Experts of a small language model.
Size: 8 layers, width 256, vocabulary 2048, 103M parameters.
Training: a variant of Adam for the experts, 504M tokens, 3458 steps.
Below are experts of layer 5 (counted from 0) of a mixture-of-experts language model. Rows are named router (the router's row for the expert), gate (a neuron's input weights, with its number), up (a neuron's input weights, with its number), down (a neuron's output weights, with its number) and show model dimensions 0-255. Each number is 500 + 50 x the weight over its row's rms, rounded and kept within 0 to 999. Numbers have three digits each.
After each expert's rows: a language model's description of what the expert responds to. This comes from a sample of Wikipedia text that the model never trained on.

# expert 16
router:506466536445427531464393430470394516512456502487522551503490524472494526403497534554591512459500472484483532467468403558493518573401538402515487458566504439612487437478356494486468550507518523488519465411417555438511550452470473475526495446422491474469456539588559475551651547491562438474498497536517516503465552531586535584481475506470465526499380578456468482420429439545558549474486540566495499582457463524446487547418426413430442539550489535489473510482474436468495489552493582493520486465492488469459512495449524571562516518500493561486481482477573515460500510567587524567483637379462490484533436441519477458416532569428379532515514468558517485532523528561468483516478420444529359500558524609569444476446535535480499525492498447474524482488448446526410527494444572
gate1:494538544513579477447495529529496448404442528523530431491603391482479622494417424543530487574542494463465517436527496531454498478565601457495501454550499446560437488474522558438457516507441509500438501512571495518463546535465489482521436411479486478458515479514473531480522567465578501439481448465408574471501521519503525503471444465457574482528515547464461530545428494494407487522495407420488520465488530557589575501395422550495536393506627431500572485409531537474474490592545486465492420493505565480494461411545578504429451526457510426504433486512510486520458549513401425466470496437391600424497438460497525536491614491426527590405453525450530453433518522419494493400537582564559530535482515482558464557539452477626520563436422430424496452536425468507510476492490493
up1:455578525511486486563553551508438498526553502490574585509480573615490457525592544467577528448513482560517557537497503431535481600442445542529532472532520570492562420523449504574461429492469660535490505458525536539517452519516531462605422505486540514558508523463584591450582534501429596494545517519592435545553497486534527539448593503442462456404437449561525503453540511442515472529530409534497555525545442433454457451499549545643440556431429511519549511503503492467564501472478512509483547446455490548485510477563566525478495522504498541423545449486394550452526506409515552559598506558533485456510519473481479542547381499476402482559556505515411453536449437582453477544450424486393550519437488536503528529448559558397462515488498556469521588529486554466419574488473573
down1:478578536482458502499517453426472523533475585525469537592565466440723464510479384565448526549536581565496444411453493529486489471507424494565481461512510468532473427550514560476469473516517383514543460488502520540566446490562487442483496385464468536534503505530538497512428522536479473498515511538400573499496459509565594458569526519508555424507445590483480533521570502513477484395443498527469480529395578494522458520496529396547417522510645499507464538479544521507480534457519421526452441533430502436585432529520519530520540498509560556469515526426492466493447426506566550398482451519510523456419506475464590450497506522509427420450405545495559499459491512498590525492550527562592538544441522444525569529414506523504580552503460545533517576508542519505588558638488462
It responds to: Prepositions linking a noun to its complement, mostly of and for, also among, during, against, as in premiere of, Straits of, residence for.

# expert 7
router:537551527412461524449540537416491456636508473513545501417528520600632545401471489524445451470526403544478416487469514498525487502423444487514575453572460512612482516498454553520477490487504554505518465467440533489527521492488476501437501475516516530404452495585520469505562517531500484474556373482479528438493481542515492520470459506465496474574489498407508464456553499565529425535507467526469493533378484546482488509380468472432560562522528482452458383498418428502588454472556511507474411513502491461477554476564568507445542523557409538437497502498617508414469513609557522479474592459435430519542526411525602406352506468462485534394507498556456533502532541469474479466465457562507381450540639566521500470525485538472435469523509490479509502446454530580450515488433536
gate1:497417427525471502500458508505471514494499560415487420504479505603478499550499476476481511553546453426444495475477514423514506585573489491536444485392487553461566506474492555529433555489493425519617467545535486582442512637473505574438500461492554534581562541478563453441478476550427505485548536437429532564452580476451466483421499421564545562518449478492440455526487526569570454522496501473485461581568577533481578573529501503549490478472339571505456552446549419381473575564563531514537477518530467484546540474559533506541485493460596509523549484548349463409568421504550424538572523512387574504619495423487493510476438504588477474545548515495537465555434512542492563613422494528440543432487447455488470479506541489565556472485559456518528478521485495545497459560472514
up1:522470471505487475611540496505577538450478509535482484479515560527492547562518459563489538537524519496546483559526509503393553570562470580442491485463599496464579434495466441538465504552434468561484469502522423534384564523540479559516600495488478526580526489437426482498470444506471522543483557543375537593538627491441525427490521413492510592416518528492484545479501476484515551445489535568541526548574608493506455580470550469514489502551424540522536509450565526501485619493533501575476525528508631533438464532471482527610424472519560484539458500544454508530507455503481547570504567472483563576500461486452414564520502497508524535535424471391472581550535390458547520540565471527428603461502561592541410549496473390599459574567543500550487528605567457566451499509469465
down1:428546564554534625525490525482464604556490483469496484553528512522439487503540519556480435520590521387490477594375486459478491589441525642493461535417488468517421431579528539530504569563530477456508491481514533461466509441477465494481517447531478521484474543552479482503441447456381419430454543507422482415469547457498504551519548491523597538559478421509468411558562532446546517548534605556446518522556537561496497526490444538606466544567519526503498556464501471518514542469503469524470538492464527497481447444545609453501482495515578560549449559497498365506541440468512502497438523466445589521578449519395403513526614558503538497592503520527482576474465604430492486494446444470427509525560474610475529572519567542580448404510463486487538474527451525434429459490517577
It responds to: Sentence-final periods before a new sentence, plus closing == or === of section headings, closing quotes and ")." endings.

# expert 21
router:444498511406457638494530552486510530478514440456536520546505506524634462478476508519491426496454504508426492558548494549502535538447575479457495485508511496576459421496473447513441537489504456541490410514512487477457514483550459430488452474469475520479425520547508512551588540548581509561610339540483523452550536535584500457564515446386488518493472595410497449512484431462525531472539494530563513422310477523536509496520458451498564552569511474508489491595404497482639428478560534536478469531418593535464426498485532531568504515549522520427478439463623538482457512489464617466474504483481497467503468488477484548450492514441454539532510458506444586548465474469492567501473518443616409534550657574522438506479556550485495483485402550561544496553479544549512583486517496
gate0:512496509442423522507407458520489442509545542450499448386488477482564489470344579447513412624559483506522460429509490454508522482545473476469622466590443438464457451539442430472633507579517567427547438474495525530475552551432503505579566518463576604517542432484519490430530467507515539462491502486508436539449452475555450468499557517513509509425526482549616499452524487470475465549448456546553489521407477504504491543486491514534509492486492520507484430414536557487510485580496553472470454546522527476628410438474505473526402455402547514472518530442517444497538440507518573464552485549513514500562546449458546453473438535396475497490459398499508538446542537541443564599431478501504561487532436531470471514564487548522426552505531367567567623559559479569385487506492448
up0:425417510509493356522480508436515464498537500390497500445448483509585560563522551482489463509438449502524377494474510513497572490519534409597505495561574471461449467501454518497554519547447573485482431545440482549393516507478462465581476555528411474452507506524469571529470533541558490493426456509429421500474539497511539462624527453493499489454526469525484520581599490478475501487374489511400491526441424503551389605478522594465495518572522492575466444507456534456526447513522540500458515598467526506551423505483516471590532379486524543401405543467511452496524506516470547513506499555561481537518483552553387544501342554457510375589555498490563531391597509504482567547514514484572433507482486486506517488562518460542506542486546418541558515532532460536432574462471467
down0:453572495543471617525501423537545589426529505557486507576453522551483516499534486515508488461455437525556478482459513454520537511545447498482476383533485454446513606562525644539516563475579489495412573466576477480485496501545524586544528555488504382429476458533514479501516481463517526465481511464584433521541549433495569565415499548379442452600484545448562511512436563511482461475416530566546467565537530534516497457504525495491473479564614434424646401447561504533543492610474491524460607520536440488440517518476553529530462491443522616473419546466431511446497460474567478489540538382517480534478505518547469477542432515568455477576491469461379440536452567513541576545501546482429444434477535518540538395536444473480460526522534436552453554494527477487400513503488511
It responds to: Pipes, blanks, numbers and short column abbreviations inside tables, mostly sports league and score tables, such as D, GF, FG, 8.

# expert 63
router:439575551457440436547523548469429484592480436507480446542529447512587492385515515518435492445422468480512474512464567519534570485439527438411532480537479433584515446515405473545473563559459506517482470458491454458464457471455408551513498494493519463507510515512534541591581516528480507523595506507432467536445562586544509552506436460485462533557431558424543501435482453471567564546441530558476576596341504476485509448486437370493472513561468533522563582511441445467568475496576483601438390490445513546444597520517463472529549524446491542423501525498512606412504517486527504558537564442469486516435533463450548468413404509494405532497546539586454515491533426516514476538489451544611412556503600527514569463537482525486474499522431474536533453508486518586413537473432449
gate0:465481537505427555555507477513476590541599544475429515531469512530441490461478453533422470454490498509485508421487468522454522562369463480530473461526578503593531458538477504545523450600547472519506428575551469609523447477394475532489463541586423494522590500542494550506531541578483503543583573584546465473454552460498402502554456511502542480463449539455385481592515419463537476532509416533492478506478517534459434442435425517514525500548501550542481532520483384615552413552541457589491448496468484560554513441504526462452435391573483476514488533544491431474561554549583481535563451524474482530473589450483465455478505513487619549632480566514483566523474464474520625548497458566465465395531508534539491484494490551435460397532400456487543542434493430490509435592524511
up0:484459533514519552457498495499540456510598522473471525472445493599500508443508498465460509435526439470478605465575503461484503533584482442477428413419402545573527533529438487462511487555468600462584624403515529560516461379466488487473471399521493489422524533557447534559542406537490458533484471495432471464534503429532511526446559525436432448507464467583570444464398524521423579508523479506528575373432555497496529515477508601452523587476518518462492486433522441541553527487496492432446433470584488483527483461587483469449562514535504575505550518505521469499504601462499517470527555485501519547549547457541562536540563420510393468512532530476492374506484531499606549557492567553564501455489455519555464482356588557464487411528591442484475495504414576521579568476556489
down0:537501449471478463482460420475399558423472463447504515461464444543404512542509574483543484578573432482498510451435541460507452545604540514541477597423482482516494444533451573606470496443508462527505420561488489408465515488560476566558578510522443518516612482455521419502575544522497551484518434454549507535478495566492534438532465557464530455567520480442454470522470538541503413519486571450417368486501554479534519510525545566462510437406478507606537449554495481439617490463506529478516421505562517510464616506464491499563540535530426427383560500465438500554443522450483459486477499547444485453521556543493548562434464522478497602516470651532479491525344565491479456439525440562595458546457473498445503509463475545448516583531453522488643510511529485507468449553531436
It responds to: Opening letters of a word like st, tr, ch, sh or y, often after a capital S, such as st(rips), ch(ild), S(y)ria.

# expert 50
router:522483538469498472536513546425567510538493551477525467487538506538581486448453457546523535413456429508442517536461481461508580463414511442454452408533508519621492524515434560523454563537523502498517410502482428466418493429521466519530475520487465473529448559525550496494625532534569429476529449525478510520498534555546496510511533546509425520453513576442472499569422451457612532484529492496483552598397468498477525528396485443498465495570517587540538512488464389513512495564527491542559448426510487516447574491510554479544500547558491503430383554493524589445500482527519527564520508420494510493461605439543540480515391547410428532509504472542416526431512546476469604532506458487574374416555665512583502477538593580514469531476460490578414515511389589600484499531461474
gate0:418527484542564475541530475500545535544474507402429404584454508611448466475526500464527361536486479361599490482545426533466514532511465565499518568417479449435500374585568426515505474547528463553556585480446426488393483539635485460490557538462510543515458493473501480538517463543524440595552468430516501555515495532547432466534596566445478481497448491380549531558507506542512501520462500509615485474490509549413517467459501567537489585527423482536509451500541527369588547577414530460442575427468519480568472473533444487483545443456516511518497560418537506519478460479569540542516551421466583461496463407502565468450450500503440534492503499508461512487454492483487515597514420463448446583471529520608484476510582397531563438493538507478507488453504480516545486472529560
up0:606577553447460421555562478462471474448518539504471533532524491532498515487600424470412494466517388491427517536402487447555551502557550405436530440496546527504472491445404552469465556442564484448517581592439469546467565396534467498520436494539437447491440464471517544525431553435557559533467470487460572501447432503514426515571480506537480460501481537544496470451458462473555502547532530566492540466478437507491447466492553412563437493423504484463623441507573545474461599528457524506521472478504373513527441489531484525508587532427511473446528503433508413526550576524580570569503459556454491500380552476546591576518573443424466506497513610498519527416553508529495460496461424483570556486434578555529531477500486490431507613544521463394441423570518425443529507533517518
down0:457479493477480462536527488480469546506506451478564534460395412486598438529463552569500547527537460506463443472410452542507541473520457453504477432513497525542600495439532513489670527554500521381557459545537483460533596451498465449572472554427555496450514591505498595513470313510513564503523469518553512493468475506524496478582500503542460514501469515429540518513568529464443496485540520481430470505521569540503508544501469543529547487477548433451480440579538389519577477403449526628402483540522467481549441505573564509503414470493474524491506487416535556584502419466533463527536444524464522497523639480587575446493539397503447530530455637511560416514566537484524484453485520468533473539542437550575451578463516507510399484455593528444449495487436513503501458486607484
It responds to: Past and progressive endings ed, ing, ated on verbs in running prose, e.g. talked, walked, calculated, plus him, her, self.

# expert 53
router:463554465439484426503425455465521527614483457485551466492538512507585426424439448555537485550459446467474447570501500482540603427487407412466550487522462445594451463477399521494494490550466487546543525485438516440485471497574418511495477484478482495487450561514510442494547506540517482601553438516459497461441455504524478435492489500578485466484426572440516453521449501535600534463510565536543528537419528576422400464499511375446466490584475468428466552542464511494590499497561596520470476577417481479486572476462525615552533508545483483530472478464541601429460538548513512532420470470455480494508589348566511525416487496473466563445496378507512513502497491532538543466460524515492425538607630612546544403529490546433517530495441492547488461512453592508544475488393474
gate0:533526491414533531436455503610407441468421601501482410527587480469538441544513475574407466468480488491473502540544501531542533483458460582454522506483484565446494492446472517457527496502519456503441524447530498461521538457441437566490549545472504530486444578468440523499556486491516521509492452424513545539490519520616571517463522460548383480500567583497460512462484488537576470560595464487543497468596503426424440491501569501454535458660586558489510497463387582531495486495428471349436446549486480481405518507554495493421449438444523439573483500492507417491459532493452467511570528394482440458449504498434534412518554447454447516531507577519492536507456676604498535423533440519520414426518518526444521434478491586525594447532493553508445511507486544477528495515583475
up0:524543492485478554434548524425446465463553416541503525468468550562549486543538542549402498363427464542568501549551426546442526441489530475436518487533496572462507453369534509415502505475504461525510462537402535565545523489500510487608487488455481440380467447464608520553451533397525540549562521469519595592402475478542499486540596473479507552457533514581469564431553484428510514501634440518488494553538484480520437492446557442451540388505477460562399561453556574537456460518509579412459434541512589507501564564517499508487512471428530538452508405509548494472480564497417478576537472462507479548529468539471531432498473564548473636535467468575500513535438504546461614489420480463499440427482511523484471563519582554526505557501579483518473510471516515446491404473522447
down0:512499490561524509550479530458522607490496461523495467482529483497635465550441515574509496482490512458532525436476540482557463489524477481585481572623528499477428513440469490525510515496531548515440527465551547540491523568471439476477607526467586498487413531537476432457502500500465576449449581475416466448487473454514552497414569527492585529516475403492574506533520545537504406550590474467563503492464530458496586468473524491562493410543513494458600544543413378573445443470525525561572536641494477469484429528497537490505493457410543504550449456580421548544569517500373461433407512541447412590541534479530565497469548460450454470569482476533461569432489439505429382504479525585568436494517515523386510527543601476476472547563482440489396463511517494513487443502619511
It responds to: Verb endings and stem pieces after prefixes re/con/ex, such as develop-ed, re-n-ovations, published, established, con-duc-t.

# expert 33
router:500537449379469492434505555469501465577533476429512496552502514536469475408422546453545506474447412559458484514454577479506540462422448538433406437478586454587520496538432600439467529475559439531554444456506416498480506487508540504537521460518461525422494530527521506518479518518522490461527402420460413483531435413509566519492512423505393577487431588476527574539565436447549548540466585538498425490452447525480540559460481532408439526597543496496503529420492455451548511546457499507497553550510430485473537397551492571511497579449554513509498478470558594471462550535536570623471587408528515520491522422532487445529459460436446500524519547555519537480607611489509569577533487571500433433545639507458529527496620573475508536490518556522460513498434516528454572521427474
gate0:427418527449553443610510485534492576521523425572517551540500471438482543488460439486567561514458562505570479510598481426508477515456518516568534460594619500477576516469445417443417501524438582475443496500528570480489430442486432637572463511615497496480469470452527563539512521463450504531437507451524525501490567466504482557549475492469459579501569448503552466441529486447523489510544476514449541434518556544485519513399583508552561445493467488479523420482403415529589579519524409425649462503447526536552437447425503508503550532558519537460516507446495571523561508486477618431551504579524497467454461469469578469508483543478453537548420464503532500513458517470479513501491445486480497591483502561510435509491445515420430598444490460541462474364539652495461474418512534
up0:539416450507491492476468419533514522492477522491397496436555482475495634475556465511435513539496534488503521567509517513536463531653544485493474498461446516556477514414481412492523532456612508500522583556484510478388434494472497436438482537475574521497563527470491470535471551479445494443494518492477414479521503555417505446406378614513533506505512531567495549613513467524478440439488502531560466565422550588546417507613455464478501491447584566494592415523557483413519570463479449565511513470479537558460418582487479437429546393408438442518534523565405414533549517515439484498436480543518558516556534574547505518508496539540502580489570448462576527424512512545460472394415542520516560456565506563526454492459547562522501506474486459425440537515479442596556494569456516
down0:444515520497464541504508551518536517510615535446515465514562472486453519560424484466469601464427528593519499464384526522420522537538502534474503473546492424575496504521509551442556526414561501582404485545506491399442548528493483451570479568537525531433406440512458473504435449499500548444557475422467420485561397520350534426562452465453456558534470423522539588468498532444502480513422469475417402544512564548484516526498475440428540536521490469504574551471465559379509513526483506487525393518511538470514499502516537534621554599537423554470570488470466457518498449507499445507463621506625430480447578382533476573492522446541448441450490513496496508543559557492494396497452549485493602539489475505440486596444534502529506445504493455507472426519409573490487577531510496
It responds to: The article the or The, mostly after of, to, on or a full stop, plus sentence-initial The under headings, and them or then.

# expert 18
router:498549517461498520432530506500471533464461466479469553515451554563503541374411555441494495459470386524503536517509438539500639551414501390396467437495517506539484432536363602445487590526509462488523453487489484432482547506493472469569487485515477440567451545550512478546608556500525437467472487453452530517493531485588558523555469450530462568475472505454495470445402465524535482561492458586536394558449533509484532528440457388418559559538522529536568505509451424433477471504523483454553456503498449481480500507440511541472488547497497503492513478470512586361495522469489472569415643453488532562564517440472540443445464558409438552571569430558521546471599507483432553457472471485610417457534501454537405433536455580516530506519406448454512471518475488580468502475497569
gate1:548548527448489456487559523454505588537516460485540541464499597449499531558434494525469501429424503419483515503479538543532535384474569447449514548497396452584468492481514417532441531498635459460466397526549505464556588545393478514462481581524478517571486541450521422431521544443574616567446407465460551475463479491485524452467588519484456563593472481422484444555461460472427516514496512572459458481417463473407581525456463449446459523564551539477566503474486506556558542527598528483554556403500457427499412520426494576438538533485453427492591455514506478459565483479554543382490506497506492525501565488488539543464526424458473559526560457491580503502420501568423471505470555527489439503471476506443561482572472649499556396464514524417522516403473499520483514494463443
up1:516498581484515443471447570389635444448454484623589525531537522447537613571436512524471531545531469565452516498519532556582520489484442568468460509509491526536515517499471476583432503466539401529476414523444490408534517552370574408423594466469484553451485474555544485415483548503590485476465482510465473421537483482480468520550510465492546526512533536586478536444505494587505472591439479541521464549483580485503533609472407585502505559495424591510480563457461546496459576575516524530527539508479555518508462564455438439605506522476486579476563548437435436528417488427432454468481507448583501579489481588541445389475542422549507492476516464486508492478439529539534567474449432494473502539500473467444538597473536501562496471407424574460463491474515455544471482451429422
down1:520356497492485506509519451517454538529562490380446498426508573511568435485560593481521512516503543570521481424560427507427498526601490609504507361483428488395526607460502496484480498494564518475443478447491482427582497501585439581503507531494540505464599596587467535519565440440479385535540540389472452509453525442522587466575624477534465529489499544553516450474414521490527560466490513417428518521568579491461496490533581487483567547571521497478545454574505559488548547539499545513525534524552542477503544508520426532519559559551494485523594516545478528484474545555466446487486532557464411518496454456468480634410498517551431486506452541466524522513419526557550516527471547427513534594577622491518476492475439463496505554461553389562511523488513447516502473506465584
It responds to: Prepositions and modals after verbs or participles, mostly infinitive "to", plus by, from, with, would, can, e.g. "effort to restore".

# expert 55
router:450502584497425452507461550476564446509399533417440574469496546572505472391497532535525541468493521525481524490563484545583465497509532472396481447443506493551500446414444543477491562589444505535538481526402527520484559501515360517482594464487486551430395454522578489628646553557609449505544474586490459554491510547508486526501454485492453509501471541490473527495521519506475505548516524480511460495443637545575556549398483387382527521504543462500546417446493404559577544560562488575496470543424521525445549449524518479479447537471514531501537445471565619484521386479532568609545524486459511498467531470595532492466537540480451482493451473512547547525517619479469538519467491515486487456548483518555480478533516587550492511572493479485396509538468454601440541504431537
gate1:519595538529548481509458401479422492551467603589512506575528497529457511412578544555531569468391537436476565510517477497610463544531482573429357553517445457458454467464452486537554488499539623454512532579484613523492468375517504387419462568558548453484491481540399514490593485472507544527447451521496376479477477598412600489557479425428407514555495472480508549536487517507489500475480556494475506548448570471503502482457442520485471515527504546401520468480525520501478536529566455515475435601490589424411509397592565418427475511442552512499529511433512450496496472535527547483434526463543518447537530480501518433505477431531543448489553490465550510423474535469532508484508549506488506539577484540436436536466571557441500488586595441465518544485480435562520570517469475
up1:552437497526466460450531473550532533486499331479533461449436487484548570590486428575456511438565456500499492451445583430453433515477478483504544482500544528556530491531463435504533469481484365535550548462527408517441465610373546592458491444434476473516512545468560526470539461446458433537507510549393494458522553532444464436563567590580612468471440471472444443431440489529542450486473492493572475502540517576512577526486464449549532413444538500466488435559453483470454531471495464529453546487409452522589571527500449509561615505560498452511467508598506526622526514441510479518469558570518524572457418600440493486436496553545475595442483511507542425551434477480459436480413580470446490567488492451542519531549487428484522522498481570547533455519463490557526436530600539
down1:461468410512585495397436501519421521525536541601395543455573590533669477499452484524548448506456572512546543440490563525525510488485602545523535567580517553535471548531479502506478545435555448538460562499425595568434438445499531479504429583514510443425556502526493507447508474464520567430538540497508458483485473565567496495443466535512444456528506594447468454471459536507463509474499472438597540435513488490461506399569498473495453511534453522480581564456468565441390463433548473444519423520463481508470471448478588471416626461524529484471424498505448474533562510564368516552539486532545502559621551453449500467380476503528513418442538514486539536442400501510553574550479561452462488520542535544498523499374559521532436464511505511479496508567524431512474597486448491
It responds to: Commas, especially between a city and its state or country (Austin, TX; Montgomery, Alabama) and within dates or lists.

# expert 48
router:458594510453453439508494550454505398562566525372541533556482497518657464427423547471524487498471478514499491483470495534538504512430528433424486491485523455584510426548407478503513594513509503465555442467492527505524532438494445570482562590499489450454523569577593549493566503554485478518591504604528455542517518606529495525503561435464490528528404562522469461501466440550527531562485549524512555521444492604524483505509440417456474585595544561472454426483516404486608433505503497563524388542457524452467488477485562509529574490497463494485476501440589531465493493531511544599510488481407533525515525434441556427450507546437457500517538431585511496476492550484457582508473539478512415553563658548517494452525576569469435579469433455564512483522489540600537523530492603
gate0:549511520482547427483561543569600488426453435463422548583434535502529492556544454560545489414540489505523500408572464477529475557590576535496488496443449430485490591358452511552469454530460546451471489570489529484501572562475452575522519532428520435526485420570576563443496484453394438520510534478607517497482561542371522567549513505425486517446417500484478470526483525461516591581421500513505595526537485547434535509438533505515464517553466584437479428448458520520469521508539497519525485535498507408479506509544444543485493516566493496441381435576571458526474433477471491604442537586452515598574574380491483468490532480436506491499569519530541402440494588493529493510578552498479469458431481433505436380518461519562524513430498476477447461405476556560461450520483480
up0:482424497529480510487467571511550483600483525436534564558528513460528563582517503435449514475526556425442485482565540487497430539502466457583464533529498417471480472503503556545526459514439421575495513497399545533490572431469481504474473508388508586447472572542449455544618505489491440486536469554466517574432529586479486517472558436489538543504580521460528510649485474482492410509452501437475491547470510525496463516445474393532498456441502557612561468481493489368544552473566551528516410512511660522468548468408528473551516432485513437524500441498430552469426571426554451429504542545571477580463436503592463501411494529566486522508489515487559473548462513495447575472476530503601426564466553438525494419452471553599544457528575542563464471576569497530567513502603462
down0:519492511465481446405476515547539481379456494380528454465529523432550506461552523600587463470537518552572531483479461539516451487456489421495531502481578496469440540475520535511396423552512435424532508483411498559488505405567452619492417578522522478419551462439534475438525593517508449586520506473574498576473511479499558570505406463492558539541451470522497585479548512586551470603512496445588554451488477452533516498599424571483495544489533456457515508422547537473495452596615547503400494521528435470578578500481516577451554510487488488520471418443529408513339487545488458470446443541571520513550552480454576425513507511479551436422468514556540539523570489499442483547507473503494525475497544581547497447509503536551550515416500404540574557471564516563422518454515489
It responds to: Numeric digit pieces in tables, scores, measurements and census figures, such as 00, 50, 100, 000, e.g. "250 people".

# expert 24
router:479492544389481438443497503432510421537522504510517468570534494513614509495435520424478489446437497489450422455514418475563476533483539377476540450517448478527552441398373554355496530590553511501532522478488475473493502422524422479545577484545490571373508489641576534604571497535592474595601416586480521513465511525574446467539464467551478455468498478439512481493517432535555446506478523479490570478435608530451478430497532516460537528540576535493506470508519423468528475512518408478438514548489480441465580493566565456547507587520538598389506491413590541489523465582519504599450497498420550550511480453512492501429480527457493468485487528484529495518544542512548578474447517551576386493475574529552547503506419503488519546518466508549415485489444556492469525484490564
gate0:465529483480586459399483569416563413513615526516534503476497505444512515477520482375581493467527514537488488477502508501484461463413499518539495371460522465494524418416512495475477485594520525409483568440483533496496500425578447529503534501571471538422496504579496519453586509549530472493493463510388506525550529502514473465508459464601599508453480493533468499557540478449472501547460547501489535480491462428482491501518509533444505531431620601645529407442505506576514478586549529516493505525492433607470507483510440606464531452556511561430490527496474577457553504598550449556508504474533520505546416554500501539526609507415461427527427546492525433503487643512476450421380467498359511378474473506483507434531506556534466561457486517486426523472537551513457562532410546
up0:515595549465538504566500513489387526438469440468504511669502468508500533471445400551485504541468429522480433504575410502489536544500417463510516513425498500515456553541457500417505521589596467545566539538505518506553530438554440473468499572537582468505574547534470571519464471512471440466444505600523437454579507551449543555556485546486574504489563485572519481445417478569460511485496486497554544518475486526449512486457443550587562573554531595487495441474459455448508480500540511554478566499471511441470426619507538421491485599524602561432606559554503534465558578569556551453479475423496533480491471466468522464513506531499502612486490511549573463548570493532593584489436481622580498491411480493453435569489498512424391464492541493515567508402532457526503389551540476
down0:525498533550457581459509451488538457574508489545502573476460607428474474506539540489463489401565557497456541576482572508607509485414530548471488503528494477471485526528521461599433556548494591467462552434573501501492487550451561570537571496432444415512428523529426535475462521496440526484454463457512425499494430509532412415544464521439423446564467597488496528523545431519531494373513568560552508465433527527523546451533526477541518479515547410481567526515512621466404513530401605419470439447582508549488568459560578519394446477429417551540465474547538563529482508454441493565549553496467361560497443563520471498463492504575552538524537453451493527464445563494425572559554618516535479467495520480489559497548431499474539465523506422428523516567473526507518621452523482
It responds to: Month names, year digits, and time nouns such as month, years, season, plus commas right after dates, e.g. "Later that month,".

# expert 57
router:501468541445475487461497504504422460514433443455481514558573494559640481336369480480519512534529443539484512533511503505539499556452547478471481376516480531520537430445355542480527577625499499506499454462420491447508444549517434452496482500500526446471405529614547516505582559555515410522568476543455495519554531538580484518505488434486469465544501614463518517479572473465546467575526460492500489490471556504541473527482470418430523465530493563465473424473451384445560497458528455578509447504398555523457519461525580513474518503530567491502525426461542517497463427549535544646532566535442558507516585457465523451390487560440417513493501482482483535478567545500530502491452456449532432553537549641503486540550424559536454524538514475539525453469435524617516494529404521
gate0:537485428505519498508508432489431495529583566479499481426418508642485531445469545561503580593479604583460551514509468530489467577497488460559459370477471507576526403465456455572545498531497481472478550540454447514514446469477489482465505509625428544438459528486457495494601437545493448495609445509506549513479480556508547468430540527491452511568506519498526481588511497438571459535472630479536485478508470493483530531531414567495590490490467468473520476468480363434474421498528523521448482583612501517523471531448615445605455520492519580466547526467624478436572506498545484557509454445543465550566499524551541444529543427517519465380484564453407529487481528442545472443469446472446602519575540615436490498531538532561442519476477473434467494530446443533564463545481571
up0:484465505426458502581408526527530529525476503582538553563428405564506512542504517550532545533501457547510600354567525482453573521428411499564555534444482465468508531578500458478532395398552501596586449582525477415531469477458528534514439531503496480625465532420484440452509427484488535542528491541576477670497496470450546478509511469494440501457533493535520450428421483486529418447477446442503564538489548444546492494494556530543522536475426503471492568476473576484450471540605605450459521491514523460505564468468484501549532487568544559548418438539448503551443435467423573497544435474443556385473486454523464459467504563491402481458506406491408558483454545571511551534531575404527575419506510485421430551533563521478540505491548475466532433528474504493463518565461446
down0:434545536459453541562422442474539487501498520524462450429512469479471478471449466545470555519550493551505457550448485422508505563408520443494510437468563467515630474429584574474511549481512627506498492473494440506495564475542410536409494544457411582513465509507439449568469529565593446504506540519532470491401549431426397474411502424506385461509503458487521583541373551572435466437434534539436514417603531549528553505509555534591569495512540468484536487501471499519553485450433519507589644433533486498467502511445510539518446560482526496441551539428570593481477553432502501467495571612465512533480591549455441484517471484557466553471504495620503548521484493514483442522503522517531494442530592518430480581448476443433554551481578433511477447528580535425534501476561476
It responds to: Pipe separators between table cells after a score, name or place, in sports results, election and venue tables, such as 4–7 |.

# expert 30
router:425467498488428488544538596484470502496490514413467538493529471558604521438455481434534451467502406513502510484496453499506475514454565469445506485571508505560435469446391449481478506524535451497461456508518514461420498395473481413461527522470475545452457606529484529537541512525615467590532380578438467424470539491566565544534527455453472493460472539406557444523455423458456456569509582488583492481372556515512488436453472443449507524640503475510503510554451459455542466504590508580525454538471602488491473509446565545524581522539489534360416449450534537471547501543503537456521526418489496531496502492518503521418503497403436519534499553475534553529594555528528549567459521443604389469556582530572485503479546526491500513512427546552493465538397469575467633427563495
gate13:463464518491472488478405490630443524548481514476542504493491533555525476466535452399515610493555462505577468434542569445545468590539499462543457451426509557469474545556456481471519465504434510599440510531526427588493455470500440459429490520569600501479401553558611493481459524572480407494477416510527416462499436523412516455484460440475431523451511469597503453526515456486552470526427574503424472563455510527494507452487512459459555430569522533577423435494542484552634514542525550545404497515490538523488485493487486499453569455490559508499455522479549537499482457590554421524504542625471506525496533436515465505488479526508420356433520480561470497363477553504459426508478582530528473507547506418611507514485529505554490394588514515534536464494510559606480408562527413
up13:553506533449457558541608459469440459508519482521375473486541508538469570604563496456445479402476590434528534502435434452537497494531402487522451547546427388514550533562522490512504557522512526505479542415437559435531503483564527628572507599388477448526537535473435562475561555478474558514353607498443475449482560448489501555486468475481517505455517482425530558507474517441519565453465521594462539511515438492528434517510598452462464553580486467462467552371486496480484576485397462460544524436506435442426591458443479524493505497465522429506536619447440546458557532431456545549531541501479534492566574433616487493469420480531503557543482475506458533457480417560450608519589462511523520500459522537472533495495481488520497535431491477488445484471484447533537593477518586
down13:531549458491504503465441422524440560519523464524521501463422539482449528426484586449503449545488538501600537509506393430427462458489498504520552510538621526447452554487498470418489485542531521486413487484569421539514513548522434449406410550465469519566531485438521465588572414511497444454507472468495537424476572438422509496533520443433467529428512603449499479535515475546540434484402569491460537458537538478472528496489413342451569540524579503567490440522489502476586407433484519433497551542501503448502503529522550557470515476541449522426559534574457446459426494475544564511561405476447501550505546489498511544525413391558486530484493446448530577471494468382531480549399458508489504592609503445540366544494540473572427554518591527538494432570496469557513487523569449
It responds to: Wiki section-heading words and markup, such as See also, History, Career, Personal life, plus table pipes and label colons.